Below are experts of layer 9 (counted from 0) of a mixture-of-experts language model. Rows are named router (the router's row for the expert), up (a neuron's input weights, with its number) and show model dimensions 0-95. Each number is 128 + 24 x the weight over its row's rms, rounded and kept within 0 to 255. Numbers have three digits each.
Before each expert's rows: "gets" lists some tokens that make up at least twice as much of what it gets as of all text; "mostly gets" lists some tokens that are sent to it at least half of the time. This comes from a sample of Wikipedia text that the model never trained on. Tokens count by the router's weight.

# expert 3
gets: "'", " a", " an", " his", "s", " her"
mostly gets: " his", " an", " her", " His", " served", "Personal"
router:167062133117125166145137109140103106082117139114102138102121146134149153109137158107096130113109121176119131118108173147110165126102132097119112100154113116081091101131107126156067094105141142170176115130151147160092122090119147136159141116150130168160165110102137134175113190141143164152
up13:072115114078143144156147151103122123144128135134146151121122124089143128129127125096062120104067167106077160096118135131121136126139126114092150150131118172144117104161109104129107143152100129115109132143148124135124128124155095111134119112153160109123127124128103133156112106104119133190
up14:129088145108143143088133112150122081095093104086114145100122161100080167106098120105140096131121123115112097105104081130120111127111102123090154133099123124091093124164110079159108113134112125139092128116100116128124097116097114072129122163163101140167136150132167103121130062120116140148
up15:080140111156060115158116144157134152149118181117071109134120144113106139129102147122103088125135115128117116074125114098094160109117092113105126148119113131135121134145130139125136143113091156108107114155121152169133121138123135094088125144149114111180116115124076118129078093104132152153
up16:150128094057143096141130117122123104090158145121118098149101134126153127120137098127096118097137132154133130100092114075071124144109144141144062076105149104159139120119114133113133100088156113150133134153112147089098109111138127145107119140111111090077105085150134129144135135160147133112
up17:158104139104131189146129138148098128106124153139122093123152103122165106140156145107090099135108135119098121140144095134158137164129150107133101100111095106114099114205095120135088163084147118143139109158127124112138105153129126164123189127083131127104115119074098093140126106160129175123
up18:122147171089147155111141118095100103143096101095156129153132089124125122117152100135149087089125121074082120128112139128153134103150143153107119101146167152124118149144088147126132124131093137163101113150131121119109118077112141126123104106071133099088090119094130136154111138094114088112
up19:115140128137143163115176139151118140136042124136131137104174147154136167126120137095155089160128123123126094139145115164095106150172151148130139148092140144125088177126070088134113108140105153112154107127146142141063141124131120102081137150104146114160167097086136130145152076089104137137
up20:117099125161134143146131134121066177138156095135104098140148145164097161100129143124090120148101102154111169139124089124136136144126130092131130128193126166134168105111084113154158154156117147145153148125125116134104093099110153161136147136156133140118157162075103127137130149174144138161
up21:121121092156112140087164129141084089102133113083098142132137133141072106144100142123094112095105127050116109118072138155121106108112093088135133127198127135124127121176121150124163069112140139155144123147136129138108107102108126117139129168107069090133093121133157114140136148093160130145
up22:116125149084115122107104143095125124127129112106120127141148102158123159130148158143137144113125085125176125125117143140152118144158150123118136163128118086107124130119126130114086117149144143161137190135127152153118146130102135109145095154121098132081095152127142146083158123110168101134
up23:153138141158102132118106113146123131101154116143179145120116131131142125169175140116163131172135116127126139136131108122119124133092110152109131105094107085133127113111118088103119133118118062146114117116099124168122160145125107150118136084122122100159116136136137104153098105144100112113
up24:134060155128152191082131105123129079122096104118094110095139121101144136171110119150138133086161133157143148111122124127136104098159140156172111125092171154102156106115138143146089143125117140104118127122158165164107121141102103125136107140083157153114091144102144115131129174135123148200
up25:097122162115141156119122159140095162138107158113140140149130096129124170076088105095113142131087169146142113086114128134079102143091143127135131106080129131065124098127113148133124176152134113128153122106112128136128145118159114101121140162165167139140135126169149131084122146119143048108
up26:097102111138089139132115127183095120158130129136137135097100139147139142083114130140114128107151118137115108090129161141127141188128141095127106092173124095138150131148123125123171144108109116097114082149153144104147144173139116150147124140112163126141144093097125149101130110139127088120
up27:122129112120104114127098090135121171087122060079122116130135095118095130139110134113144106125126121154120102091151113152100135132100127154103162171093123175117120082101110129173129111150131123113106130133139092171113105154156153107095117138119140103097144136155136095124123100117093105119
up28:148172093059148140133146145098148130172117186141146109102124120128137153127127091109142109173112107107136157094110159194139126136084121131060107119138132115124136154115124130118104116146119124093095109174169129102124116104140139107131115121175110085138124109096147127140134114133113109120
up29:182150128119098117143099125113109116073134159126118133136170104106147149092109149117130146136135081117151119137107106177090142150090161122125128135118074086153146133133167119110101129151139158125069094106127132108095070109126161110131137106130111085144106134109086123130141080143136117117
up30:142113120152136200163092194178147150102149122130129125153098131130144122110145107134130158126099104106111119110117128142102130086136156155156145126146135079176085131091116113157123110130101109146177112136120113075100105120137084124104158153134095144142119144088150133122127116108122094159
up31:148108128101131098101127108101127110173117128108128132130129156081150129162146109116106125121131096168140112144131121152139113179113169135124100094139099127108129088099123129141108078115132126124104118139123176100142135083090122124136117127151126130155117135154130102106140145154084145145
up32:119097131145119121106096134178158068096127078150099112104108177154144123115098145123118096136083151128151140115129131158118122121135154097118103123107131127142165114114133105105123128086127140161080128140122103096144133124133118150115149131124080116145100107151148087144086109135109141137
up33:145112112154144110086123170153104107097104125096132101102143109121114147078124087081161097086098150112128123142067143096112131108121099097107112095114125136139115072137118086123138094126153148171155169103150133111119150102153133120153109168113118099102117134098169100147112141151154112136
up34:129124148122106151111135131063140127146162133123128151110145109127113147089099099134114099108167134137119106116139095074042119109107114127123126118151101103121108124091129081138086102092137144079108135137128135086135124064157129135078123105096092093162120096086108109116101142127119135115
up35:132148140109142131125119154182123116111100114126141137138161138117153151139151114127153138095151089154116171138124166122118102149057165149136106119086110127114141184151121182109175161120176105095141098148102123137118143108116104088114115148121104107110127158118059145136147132132148145066
up36:143066163150127115127120136162122097146131128135112125150127141132159123122175143143098142141109148149132115149117162131101160129168075133143086106165135131175128073114141162165119094175114128118127171128156130126065102133144121120142127136151104167169117091098114150187142138117160132134
up37:087127136083123093136120163124163130081079104180120103102153141138107111145121142151127175120122114100116135120111122120069170118072145088073101087136156105108141127100117141132125108151123134130085116141119122142111143091129102153160158120128154111161106125109097176170091109148144153106
up38:150102120117117076109145108097088117092147121116117122125133110148115093127094134125122113163115118085104104132090089141124098142106086136110160110096104125126078127117081103148173120134138122136085122170121132192137092132104115092098096139132090114129146160151114105133079117155120125175
up39:113123126091148121171126109131097112144103087153110155123138112136110141123156120167122147138127124112155112144144103158106118095105123115144128110133133101118140082131136150131086100160103136093128162106127137119175151120118148111163139153108153124116130106173100152096091134168134111161
up40:126144125142143130158135159167142135142110125156131173061135120138125132162098089124086075131201100145112124130148133148092126151087130116113140118128135101071111115102111102097152147103119131159156129115117129157125095092100129194157137103110102151122124133100159140125136137113129132144
up41:149105107113181113154143117108105134146179156117174121116171112118138167114136142129139109126143098112139120078124132116159175116109117132107107100116115118113149145128109124117190110109104099124120130153160145118150143106118153119146146130118141136127114118065151171140136209148148155150
up42:123129123132109168113122116135130111116103118101154183143101103112141203148098155111150139110152132113186116140154131108148098124129157141165128109117126107126081116140136123172137118101158126143138169160127108164131164151166163123142142138104128151170116097106176124128114136147167142124
up43:132137119117184136165133157143097090080143092156127122135114152128121183109156174139172086132122149183110142150103111128150196093137142149119128120073138131116146121070144136149151118135105127144118152157103173142134159094159144175097107156123141130161115136128138167131130099105140097171
up44:110109135103131153124140148105114137124139109142133111117177145132116135123142095097154123171144149147113160135146126167060140127116181099158154132125130139139120130101131103135090125120100161109113182110127139122106101143110074119161119133092147145133113125132134139098168102144156141166
up45:076162162133143121111149145062121166137138138142152157136141095097116141130121101162171120171109102151116121089128094133092080121106138142136146109117142114146095125166138104090101128074113171113145113103161102126144115086097150110129175157107113149153101108133106107102158069137141085125
up46:161155130115145142093152102117153100114131138163165139132144077147138108148133124174125146117123121149107145093111171113137104088143176124144163154157158125115094108130151136133155157104092096127173151124142106155148134123119134129150147127151121131088130133128096114145170086097143097147
up47:098159129125131148132121148176101145144148130155138093116093128098146114114179097112113141108116145121154109157126088136124153125104092107185117152144100168140150135144113147107144093108145107149151157138124126158150095141091145120184124154119151174112105166161130103133080105142167129134
up48:165167109100124140150144086080114123131062088128121144107135133074116124154176129090086151076130128136127105111129181124120166119098125146117120150157109105133152136146143127111116174127087094120088141113146105128126138139128163130123132114118161144131142120139101112118136134112099136135
up49:141117150144080159164147099102114099142191123143107149120127137123133121166126158097111165160130122136105181078148123143165091152156124121141122137094129111165125107128127141142129139140107125195099117129160140114176103102141137124124115116115165097133182136135157109109131170152137131117
up50:132141120146103104146141181114202111131081126115132151095147143144125123116127104145124104100124090158117153146122156108149108119079112098130131132120158167132142136126136111095153099124141131134097132139141148154101138119080130104099142141131119097132139120106147120097133118127118138134
up51:118109145064138153094129127133117149103140117084118097113076150143154131096159112082133091124109107103171143102123179107106141200169143136123084127111142140087142130160138112129099127122109135174110174122132126138155112148128145157100130115104147144137134165122119143116144121083125070104
up52:123159111117135155123118089162174118128127101131138181100136101110127123097164148119107114138148132139109086130113122123116090128125070116118114098118098118095132057120121108103131113074133168096105123109125129159133099114099128094121112166141120161108148069162144133119175096138133102111
up53:122125129113105124118114130131156122137141117117141118091145140145066195089138139074156090095161154112150139129138139096100132143065105101127156132123150127144149154086118114103136125133125115159150147143090128133165157130138127139139150151113152119147107141118096129151112160081090143141
up54:148083129130122137157121120166113093114126168151114146110108112039111148106116151137093122119109146100145140149140124163104121089156117135139132139134134115087147094105154125177119132082108104147129121163137133098166133129087100094153138141129127193121116128132114083147127155101149121153
up55:124112090123129116144108116132188139122148139139153136106118108102128145089137114137135116137106128124158142077156136138160166093068136099116110100133169126164092091100140129170168163147091136088100127155129102111155130134139134124119141099102089109090135106091148140151155124113137125150
up56:112127151140123141136154114140126111131088148133140091123155098091108129101129165101099126102125165139105121150086147116124101140132168088172099136099085120091118114134112128133107115154093121139086095147128176135119133159144123125119094122123115111141130125112165109144106168126099115144
up57:157120126148121107128147110112109110111115102142121123125115109108140108166096122105098119090105094155084116108104097138137114125084095129096148147120129126115117116072083088165144164123121119117132111141143142131101095083135095148100119133128117146118127074111118126146103118107109116068
up58:140151146119106096121136138118123130134125111108161117127127147114119148106147095119159139078154114111122108130134129132129122127146143118125068140145148129112096134107078167099154101125128135063112140109096151132145143112125080135132102125123184124089095114137089125125108120122133102137
up59:147146131120123147156145178112157113114114136168126147117133101115140116060144155139077135096118086115137140168117125130171110160170132130164137114131105118082113139113132123100090142143126156143116173119111150141152111149119109142130109146128071105147123158117124145141101114154105166134
up60:106129131143131091107122155113120161141126148145129165114096134163085173142079162130125118105137101167090135153156131103153142131103125075106144103141121136123087120121131137110068135145162140102131145154125154125115124128111104104099154125097160138122148130134144177127117085095110155096
up61:140088130135125143090089149112135133137118116090139101062119123128191135104140138107137127084118123127146111103095123133127165160090105087154131140142131138086129107134127171109111137116120110146057103130119109124148119105090102128105086133125129110160128167108109151084126121150094151109
up62:117160155171105125094103110113103092090142141145143120090111141146115156088108142139117117144166120127181145119072091154107115103176091139104141140163155120139115112158111127123128122094117155126156109161124113145160116108109141121091145120145104146165081126132149144088098090121107157141
up63:107136083124115163119134120156173101140121122156101116088133130105113096078135112112134092162133123147081108097116141095153140126089111139149095121102124110161159135134109116106142102151110140131155108145113101129108095150130127154107124153100108100140124131090114158099092098079117135117
up64:154093129142118103150188131137099110139146158149096135136104131110130143087121099143130158122107108096135154069141111152150106099122156106117129093060092115106184129145102085155083108164131159124126095131103133120078123166115118172122146110120113106134137101122138126132085140143116122116
up65:122157140094162166086106133141145113130130146141123117147105208145097134153120135099101153108144108152120089114109148096083131114103102146120134079124128114116110171139119123115085137076115124065159141102155088145102162101103104088149139107110155103121088138147112109140112107107135158142
up66:102128074110118136087112153116109116131156111144162169134140104132118153158144168115116121158091116128122117111127111111167124146138100139155102142117134128112161137109095100150114127144180092168124139126153108162154076122099119126119169106085137114130127164144133093081114171119099107135
up67:118123135167095112156109158094137110127154135112185102156137089145108101136133116136143115101149130109124114114143121091118077162148118119104148105127155119117134164119091124114149147137119167134127151090145106106123137126133139097131127109108078107141113147149102104126120169142152135058
up68:105158133117100147167082094143127116150086122142141114170125092134155098135120102181096133141100151135076108100144120178122103116105110140134094103113140159137147112133120158147114134155135134131142138164096183099099143171147159126086100138139088129142169144125153137103111102120129143114
up69:091125172127096131126119138176122086093121190139135105141137111153140132150114120103116176073120160161136105120116169095125126112115099120101116132136092140126147127115124135127093111143149122129175119117143115132127144163107140125133138187154206112117113131151136089130121137132126117133
up70:107103140119124110135130144124085112107102096131151153105128136125135135133129141115085132113129135137116145105086104145126126123118167101094122154108141109136088139172096093091157138080122110132141094158114147131157113109135127137106147160123078109138112135092111126180118101072140146138
up71:161148149152104138133095170151104102134140080141118101125120087158140108121088103151114120158081105124141087178083131126091125165136149135106120121132108117146108122143155093135113148132187111134120133114104118162139115124117125106164131153086087147153127172125124129101151104073107096091
up72:161165116137083125110132146102114162144089166162144138106112137090143125119134113120130096140081093148159132139157154116126123117188116098161090131130156103101122114153187128191136092142103107141153155114115132149125133118121090130140136161130124105110101133168112090121078143154072119117
up73:127123120105093138183151154137121147136125127127105175117130139168162148138143100138106153112163171133134171142097159130115134090107150138181175109125118130108112098111119132096150157104144165142104151150157136116114127112094129139133132134108088068191126099108114157161108127123131162123
up74:108107092106087107127119100118114152073112118128136168129100155119124150156133110179145115136131134123120076134128122096119148119135164130112141097139161152144088102144109172150158141131130103107136141145131122149099179154151113123097170141116131083132126104130132084139123150143135096129
up75:150153132123094107173116142166146113136113149110148106110122133124152123144123166084132146120141100160088126127110115156142164154146121133174194132170186098121132107100158185112152135083139110115140125153090141150090172133139137172155143174128140129171130132146104139130116143136105142169
up76:132157107111126179096117085153115148107112143128123126139139111123076143106152073093161078135102126096140137076135090136163122118093128130092155100109098177120136114137099119116112106098130130165082132136088126113086104110143162127125135109115087120154133162104107146126173112146086080141
up77:102115132143108136103122144106101070109134115106171133090110145111146142145117105082131091110148108132132122110070084130116124105122123125138153158157077100133131140127137096137132132118110111114175158105119114154156140136126123177145101119155138115114115082113090125134180125048133174160
up78:074102149101102095126074128137145116112094127126155151070099143096130122124138096131115105130102115159126112125130142158145123137115114153145151091138075072114140104102146122160123114129133150128136100149083107086156111098182149143132094140076147151105154106084142088135112158105144139140
up79:127109123157069138135119128182110078122109125112138155157122158149138180103125125090169151107112133129128177130126159138145182117149124116156091086091106121133143166097117174119069139137106130100151145121116169166151129117120082123126133171126130114078116133114114125128129099109143099124
up80:096155053145129123140112137145118160118148093135130155158117131105087118118137134139137093141144121125130114122158118128101137138127152114161080122148115095131119074068121116095140106106122120125117157148115141117159114121112147125138137129141130139106155128134100132103125124121110144161
up81:110128127127157133159114152158168103106140128106100106091087146132182157138098158107136167149118072163125050137172126141134126120140148115122121150146070156138112100073113140146123100114133134136121144155134098119144101102100166129126159170139095140154139107121114093140129110118114093158
up82:113146113154118150125172113161070102162098155129109079153114120117129090147134138144068118132087147155137131096127140148121126100081094160134098136135127098126089120181143112174124111132103099138128145124162120118083080130141095149108139111152167115112142118149133121069118093120118114092
up83:128147161169101190113118087122176101145080127100106156111124112089133152127141123159121109143110092141133120132097130145149155134129128119164176117143102134101133110099167105113102098100105149117116109155111146123136093138141105120092110094078126145135147100120108117135127122125115095147
up84:173135124096132149171128142105170140105081169128111123140187112090118148105134121120129144108103113160097135124136131120115116123129146147158117099148120128147124136137121099131079153160099146112099146083115112097114133150138138129138107156116169159114146136081102106146097099139162162079
up85:115112115112134101152124095136092121149123177113148152117136167161156113142093136125103123127090186103114162117107156087130090154125150111099145099178123134140107105149151143155143138096136140134114089123130132146111153151152129126096096092131078140115146083117160114116152105173120118126
up86:150111110111107119110119131141127086171108089087149116159152116149145144127139125149122081106187131149086110161079116143124183114137153091108180152139143125119075134168110155155129120113159146107117089114123131124163141096167147141115106149132114172164148152154086119102146108167147151147
up87:108138127137117148105150095154121073145119148137193111126126133126157147149135112121126136111154121102127131113113104144136169125068071160120098102127128168133155176143146163127127094112094122136117103173118125171134150107110122091136115101113117116159158160115078090141175128127125129136
up88:149123110119147124165131127139110142108095130117139109130126117145115102146119120133151174124115138092122102166094122155108150084134136141194146084121117108111169125133091140124143140126096113112134105151085105140129144149125140109086092132135143072119168141100107124120108083132111158126
up89:133140135106159127158138150148121154178177155125188134133094103136144147160107082149137153141083126122133144157150165154132170130126151122140110124111159091137117177155092105146123117112076124122089187113122111136148094105167145161132090168100127128148154149107133133137126138107118150126
up90:165104133144123148132146133108145141095111146081137159070105148120162141108141136140166130138139101127095109134121148128112135120138126139123140170143145168103148104105118109096117114121144145149119165145109124168108143115110102134120081109099139154123153118096107144153102134111156152147
up91:129107164147136118124148121138101118159141173142150141139155112107136134170086109145108165101137111180120110120122144152106155165101190127150128160121171101129162128149138149092172102080109115102068163182103127166125141141124137172126154135148167122127087150096120123145153133144115105129
up92:123096124127161113118107122140118133092082132103125123090101103109141125108162115125114138118127090146087101113130142117108130139141151126145120123140093144138107108145116083134097125085093103110139123091109108104124150126115114142124072111102154175118163132102157079116128038145107113143
up93:098140150173132127147153171136136158166123156103149165091135136127118198129096143107124082145125139153093105143179105127135101079098162081098165143145164110109121086145138132165106141124135118116132155127142110139124150069134139116138094158106116118134129113110117148103101122116120153143
up94:150109085086125143116087110101157130127125132085099126117157156104139144125138141143113091082122144124149160143095144128094119117143120131128152144112115093184113107141119142139119113124113165127123161116113112106107155142086121146144135132134109095158135134147113138146133145134128139138
up95:107173126157081136150152133094122151114123117130092176154127179135125114123156173136117161130086150158169139124117180147099139126122137099119100124121151139102196107163145118122087110103125150148109097119129093152094103123121116125154136112121098119134157140126129132112156134104149108141
up96:121100124124121143143128153140126134099168136099119139130149160134101128117126156116141158155097141103131134153089135112146104136149128115120100144125134130114104060164088109110134129077150118096156130106122129138120102086138132112093139102117125137120128134172150136088152131167140146145
up97:149104145144145172122120104126150135117125114106148108128129121128150121105110127050109113138137132089137142120156148159118150182146091124121118126107164120106095089134120057106112092111140143100097153115117106160101098117167128096070090183116126146136154142086104143149126119135130117139
up98:088119138118098144160125136107103082152157150128163143142113141122113115152154141169131114150107139146168128097120141156133097125184072111102142108142109110079126114136123137116099119125139130134115136102112148118129119107110120117119127076102149124165097112110096093113151086085078145138
up99:143132077140108152105174114118119097105115132098130164155107103119145127160084132134109081143094110088097102095109141122099107113081113126111138117144135122062128099095093081121145146079080140114096151145107053154086118117140099148158120135118138135124114120136137147107114127126109125169
up100:112145132099117131123160162093092114096100136092102119121123168159121112127150136123108139102128109144124136089110135150120134125141185167194117150138155134140147157136120148132126140101129102185172158152111145112131142103092175074122154116143120176083149162076084126160100084112123096152
up101:121142149138118172133142134099083115126109140118119177103130110079114094112111115122112102142115110143132144128154118189155109101127115106145143137156137127095142149171157147121145123148141105106133090120150091161137155072128125115109160120137115126157098145112179098140073121178108131135
up102:165087108154098137140104122135121082163133108150122141090105131172154123138095162141089129121147091141100111158127091176113106156097139093115147071118115098096144105065130128099131132131111166152104108155146167109129111136126136136175161149122119127129140166161108142150115168147117127114
up103:119101084126099160127143111164135119140116108070110099135109177167126148129098132146117112111142095190141119149132135152138171157131131068149118088162137151118113114178118082125083119086116126120170130118096123163096137137131094143100125118113107103121135133108172111122132100159150092116
up104:098130103135134101120154113123134105125134144109125128118128116149138101143159136131107141093115133191133108114121108167136139128106122087129172105105137129176100107122133174136128083135112142147146151114139172093140131136120091126147132121109133161157122134148131136113104115118122186138
up105:126124153133076129122101109132106108112102075123138080100094147154155130095146136133107138130132099093103131092143132103160111123089118121122096085102135105136103094139133136130108109127167159083133163091146143152096171170101133118124171140082122146142129097162130098116150098160101144117
up106:110120105087122163089124121110150107145085136128172158129110128137127143106169137122088113093126120110087132137191123147111110200141150106085128112121143118136112105069141152147131082137180132091125152086148162135115148091118138147098115114075123105101166128109088106129131075120117131130
up107:147132173130134149132186170147148138189130106147142146124140129111178125179107173135125087122142116115155172127103137115117157181135135133158151133139113106115112173125145152110130122116129127153118147124115138106138151136123129145143107123165149125135157169131141152170135142150149144155
up108:168122104131097127111104092131143134116155132092160079125140127132118129145126117111119100107098132085145112100092114090127117080102133102150086125140152119089156112109119093115142104124066140119127136092170122136129128101116121087124117116135117131119146144124156081109141149130123131116
up109:182152139119142117108131161148100146115135173083140147113135105155105086087187124116131167133123115179127111156163156137137125122089105067149175083134123137137126148121139077122146143129164125144119147124098126119148160136152110131155128146101143077101107120110149155146139175105165115111
up110:095092133120153135148110085116090133121126152149115143112099115118120138084098115140098115137149089109122109124105144133124134151154115127145103080111096097136132122133100092148103105117119117132128110128135118124094144097120081131097126116080088126152140109111107170127079126127102087125
up111:157100092107110074125142151147126089086135138143123155138146138131144128128116138120139116118146144168125108125095140143105138127099128107108113105143142144131139156119103115147163103151122147145175113123123131134157146119157128143141118117080113136125132067174113116097108096120151110148
up112:159137090129112084140166151145089148134107114141138123134159123093081186129094152158171144108106149120130128152121161173161112094104121152198090127121125141141123145099138124134169145109109099088119120125140133148148115126145150107099121157115121058119153103152150117133115148135140102107
up113:117143083163070151146089110141110082106117140151104118083132143132152148149149116104134124152160135171128114106122105151092120124111115096128133114107113114115071149102121139140111134118125130103143094094152120142086088151147086113157143111123144152137099160119134082149170072140169169107
up114:160147117128089155127131147136096105056064139108102142100094144119153097104115160119145085106127102127101122149134135121100120108105130125117142077119108112111146153159119157130161131116120186092140172130163154135127134089133121096132123105132161151159091098117150111099110112108109126170
up115:109076134128127144156113128158116147115094126094131118100117151128083152177150109135147100110131122073130122141142129157110127102105149094140081146167167167093124117169141101160134123144145148096094138104104122168086099118103168155092135128105128116128121127152144129162123117086126095136
up116:128151080115099101114164147154152135114094138117114099138155117102116122091158128083164119125134119116128152177122167157106111142064077109135129135097178103158149112178166110136110141136094168096164142170138118093100179122148139139146132117131099090118174128158133138141125101102114101098
up117:137101160146143116120173107122145131194151134107091172129154159151120104097133107179135118123120148144113146091150131115114151157089138115140123122133128118112135118135130137091134145135142144085111157169176140115135152133130123115122149103122120115134137144120126143138159105132149151135
up118:137093106125119165134102139112120139120109109166120088099163122112136121110126118155125133136123151133136170154125132158176143121102142152124123104141106155153113136136128105128099167148107128114124117118149122142132142114120110115140125160142140103140145047096117095142121154156113120077
up119:103122156144135147138135111141085091158103164101159157118078142150132164100158104131142148182130167099088111094126099128136086123097083132107107142135128139106127123101113137115155139122100152082174117096165134111099154141141135111118157096119145120136133133118119116107089114168160117129
up120:133101125166128183111122119113149111131079177111110147122161100090116078106169129130139099114105114136123080077106114114096117124129089079122105108142121125119150122119134142083151123116115164123068147131128152150115101134120145134096104117113133117128132144072114124157151117148130172157
up121:158140120117125179121126119148137100145100159122107115161154143113128118074138109120110104101126142121099151136114109139136095118137114093133094090087100116126129113099137127118145148106097137139116126144098143147114115131121125106111132177129107170120088102117105151114105165124170130155
up122:140101132166150119140136128136118116157093036077117143149123143141143130131143164139155144098122131136136139074155163189130143148148123141131170123143155134165124141119156129146154102188143172128148124133140085143145137136137178123145118124111139131147126166124107173138107114127107174133
up123:162106131128164165135163098128142110139117151099134134125127100117112103119108134108108077102130146136166121121127121110098153118169140129125165147169110070113140083191113147143127084101074171115109107154130138110103142144147178098140119125112082116166137098138130133106106127143159138152
up124:156106120133175103136142155141157110118103166145098140095148135164122102192128122161104103133137135131117138089105093155125127101136138131090153155121122095110133151116100143104128139111077126127132118123115131155177123137081136082120165121125098113112166162183098119157158107106158086123
up125:099147136128106153114101135134132124126086162112120102168104116118127120114150088118118132144115143128099153119151157144134138150127129113075122134099146147123163090122115144156168189134138122092094135101147131114150164117128156166122097104110113096135178131156124162130153137171133144107
up126:163118147128124118102114139099120129128138101085129169114155105119094138159124133131138159148124118135097128120104071167111142138102139105136093102180132086121161142123136146114126106105124130094164129154141112111116159122116152135135115149146156126166056162186077123132150130135135154112
up127:133079109115152134133136112105151123110138102145128120152097125139163115109117100149171145142131152111157100163114147141138139159133104145154096127107171126135151120122119100155146150131092116118108126121167098095115131155119122136132169120136168097127134154162180136127139133198151144131
up128:124107145129136091151138180164075130175118132139129128078108110127160122142140135122102110113156103154128150150127121135110179107117081073105164132155099074137125149122142141146107096143106129120078131147115139148117132113127127104141131072129084106103122132127093138128134120118160135113
up129:170130124118070141144139148111118108095088130103117127098116135129143138151105122131111139143124079151146111118131078137113139154088131117106127115132084099110088118119155154121143129089141127119117106132143115141106089140177125102104126105144102141121157100116122110127173098111130141126
up130:105139107129109127115185133160142173120117156144154119107116140091143146140120127144087104108168169140119199111149171147133167113106107122131107100143114127100154060128150139146110100124153174146172169152138154128150154085109150103130116127143151114141128146136141098156111115116169132142
up131:100140123192135165177136183151153106147106137111126139114143139141138158135123169118124155102125145130137133118156118120123126131144101119133092166153130163104110132104153141136132113127103194182092101177154125134089127148123162141122114132128124168165179147092161080151079144134154119133
up132:095167132095121164184140117142138146168117131092156154094136121143132108120163106102138132149171127138162126158127107115153093116127114140128086113145140108147154126113134079112100167131158124135136096118146109121143142146105139118128076146157112115111159115150134124119123100106114157169
up133:114132131153150140158093126117075149124118110116132172116112113105130094127085172126100137140087096138144134080169118083092101118121107089124110131135121125112089153118099171132144141106146126096166126089127109128135114119105093102121169127128126078113112094120145127086114085135120088105
up134:128129145109128128147186106129119110086151136165110118132112135123084124118123130118143154116101181177147122118138140155090129154071125126118136163114125104155126138118107165127076136113103110103153136093115077119155087116127122109133131095149151126107117140122093093122133137116160124112
up135:110125136104120079162100105131121160128138150083100148097077131145175121117107150091128095119124070078159168135106112156104169163074110132124152132104118133117154110097090121131105103135142152136150141127152120128117136094126125113140112142089113127118114094104110122168156109136157104135
up136:144156115163126124112120099152148170125114118113119139114091132090142106126148129124156123137118083119141099107124112101103113152135125092118167129105127084118104103135121110180107108120156109130123126137175105120157108101165138149188171125102116174130129125150099164152122142161120104093
up137:145103106119146152115130154127133100095107153114131109148094098080140116123090169166083159098147112143113068108094128094124095118116098138162104086172117082105131093134118130087109112132140125125113164108122167148139123105144124116132132186102177147101095111077112105116133142122143149132
up138:127151135113159116139157126128129114138116103139102130133121126132087138105065167105108134103116098108097112095109130130174147107125134140138092116099105083142131124093093123089116126097083137128102109142120104170142097098125144080133143125111119094113158122136136158128089151129124106151
up139:125135103150123169144136101126106140128108148117134116104148110142149148120141188154118170134117165119130126126085126126121154170140101165140135152128124150112135159129077166131150126152119150115142133137171133140145117166120122141159142136131161171117178152148129102168172191140142132132
up140:165092123126105099143134129079135109149143132128130109114131143136136109094129124093111174117106102126136125114094170140127111136127140154153166142139133150108084130069116146092125099167101108185169136089118115117139125091100096153118141146141162157093164132113099106115139133101133126150
up141:114138115100161147128148145075186148131102123100164136163100084108123170123148142113178160134158150118137121141134126144163124110107145098090093124164142141110114117151167139115153128171147124111122154128134131133137133134132124079153108145114142144135173135147170154162075127164119141127
up142:128137119128119110139149084097093105135131151091098104092122164115128175136161131072137080127101106117117126107141146117122120133142131105110086090078120143140140045113135135088112076082118142135157127086132098127141157100120133167152090119105139091075165138110165119084100119107150081141
up143:110124100118108142168152108105177112156107145174110122133134115150143136144173118174118156103119120157113137128170111151152131131131103119130159127156076140136144149164189072175149147099148118155122180122089147131139129135105165097147118149113135129128141111144078149164112100160124135148
up144:097099115126130126095131112150115123138124109115147104127127067169148111129136129137118105144115152141141154153071098153131172071107078176104105152109128145112118107115125077151120136096105085141147100128098127134126087080127124143140112133110140146125090134131116129158134122125128108120
up145:117155104160159174104143102153133121122138109128120158149148159136095143107122168129093109156113084076142161117112114084139169085131122183112109121154112107087110156165161134151129109107136122083086143153119130106153160128167099125149123084164144161125139161126085129099128125133119113091
up146:110116144108146120158110155125113121111126078114168129077169142136159152093062090131129152114121143153128108153089109136080144114149166108101164128161113113128129123120127121128086141108133108136114126120112135138104119170065134072158111133130135134153123122133123099141130119156154113120
up147:149144129110108098116150118113131150090168161141122138117097152128146135146061101126126114120144115186126123118143152165131127153139129143114105159150155081193178116119117117178140154154162157125127144099124123114152115114131108152121148134062103167125155091134129119091147142153133103111
up148:095154126117150155115111101172115132095139116103130109124156105119099118068155158123144127103096175127083145085143128132126094122146122142146104116104113108168119090115093171124143114125119132119129118112058119145166134123109144102150108118135148169126154124101138110172128130162175095091
up149:122114142066137106122110112095124130148128122184142172112169134116125131140122110142158143076122108167115143115119130137137154086127158136087159114108079131123124094169191117153134130114145142151148172150113155135144133125125135141108138133092116143130106115174109155122099156127106138116
up150:124127124120113121158137140104097062112089157156173140149097162152124118152115126140136139123156158145142093119162098135163148102057090103122125124096133113129061149145140112116112168157156174115128150110148139111139122130096126041117108176113120102146117102091121104143108105065126114115
up151:107108148135140166125093146157142104104128140137141114124121145145106134122129171092183131118134169095103181149120159116121145086170133134129088112127134145115175127148130120127111121102088115069139151133175119095133062123081137125162109132165119134110151092124107153143125142126094124070
up152:149140156135124110116097184105124083089095105123127092179101127084133109072099134133132176123111108139131136105151132164115096138097114099063145104104139135101099136084135131128138138144075134158157116156139156137119160140103109165154130136113099103167153112135149076117126121168156155153
up153:156114162148121136118134177119108104114115140132107089138116136168127174127132125112123136112132143115132114143125109143077094079103121102063076138101068137156092088082094153130164147109160124125173145137141120121165125086119161105074120136076129139113119146157131107124130135134148152164
up154:150154119106109137113116122134107149100120107089114148129110125116132161129124133079091132135136103152114109146158156123098156185137146125088115150135108145095083092129140123147141123142154151106127154087143162126116113152144096149137161123135105130101077087122148099156128146163117107137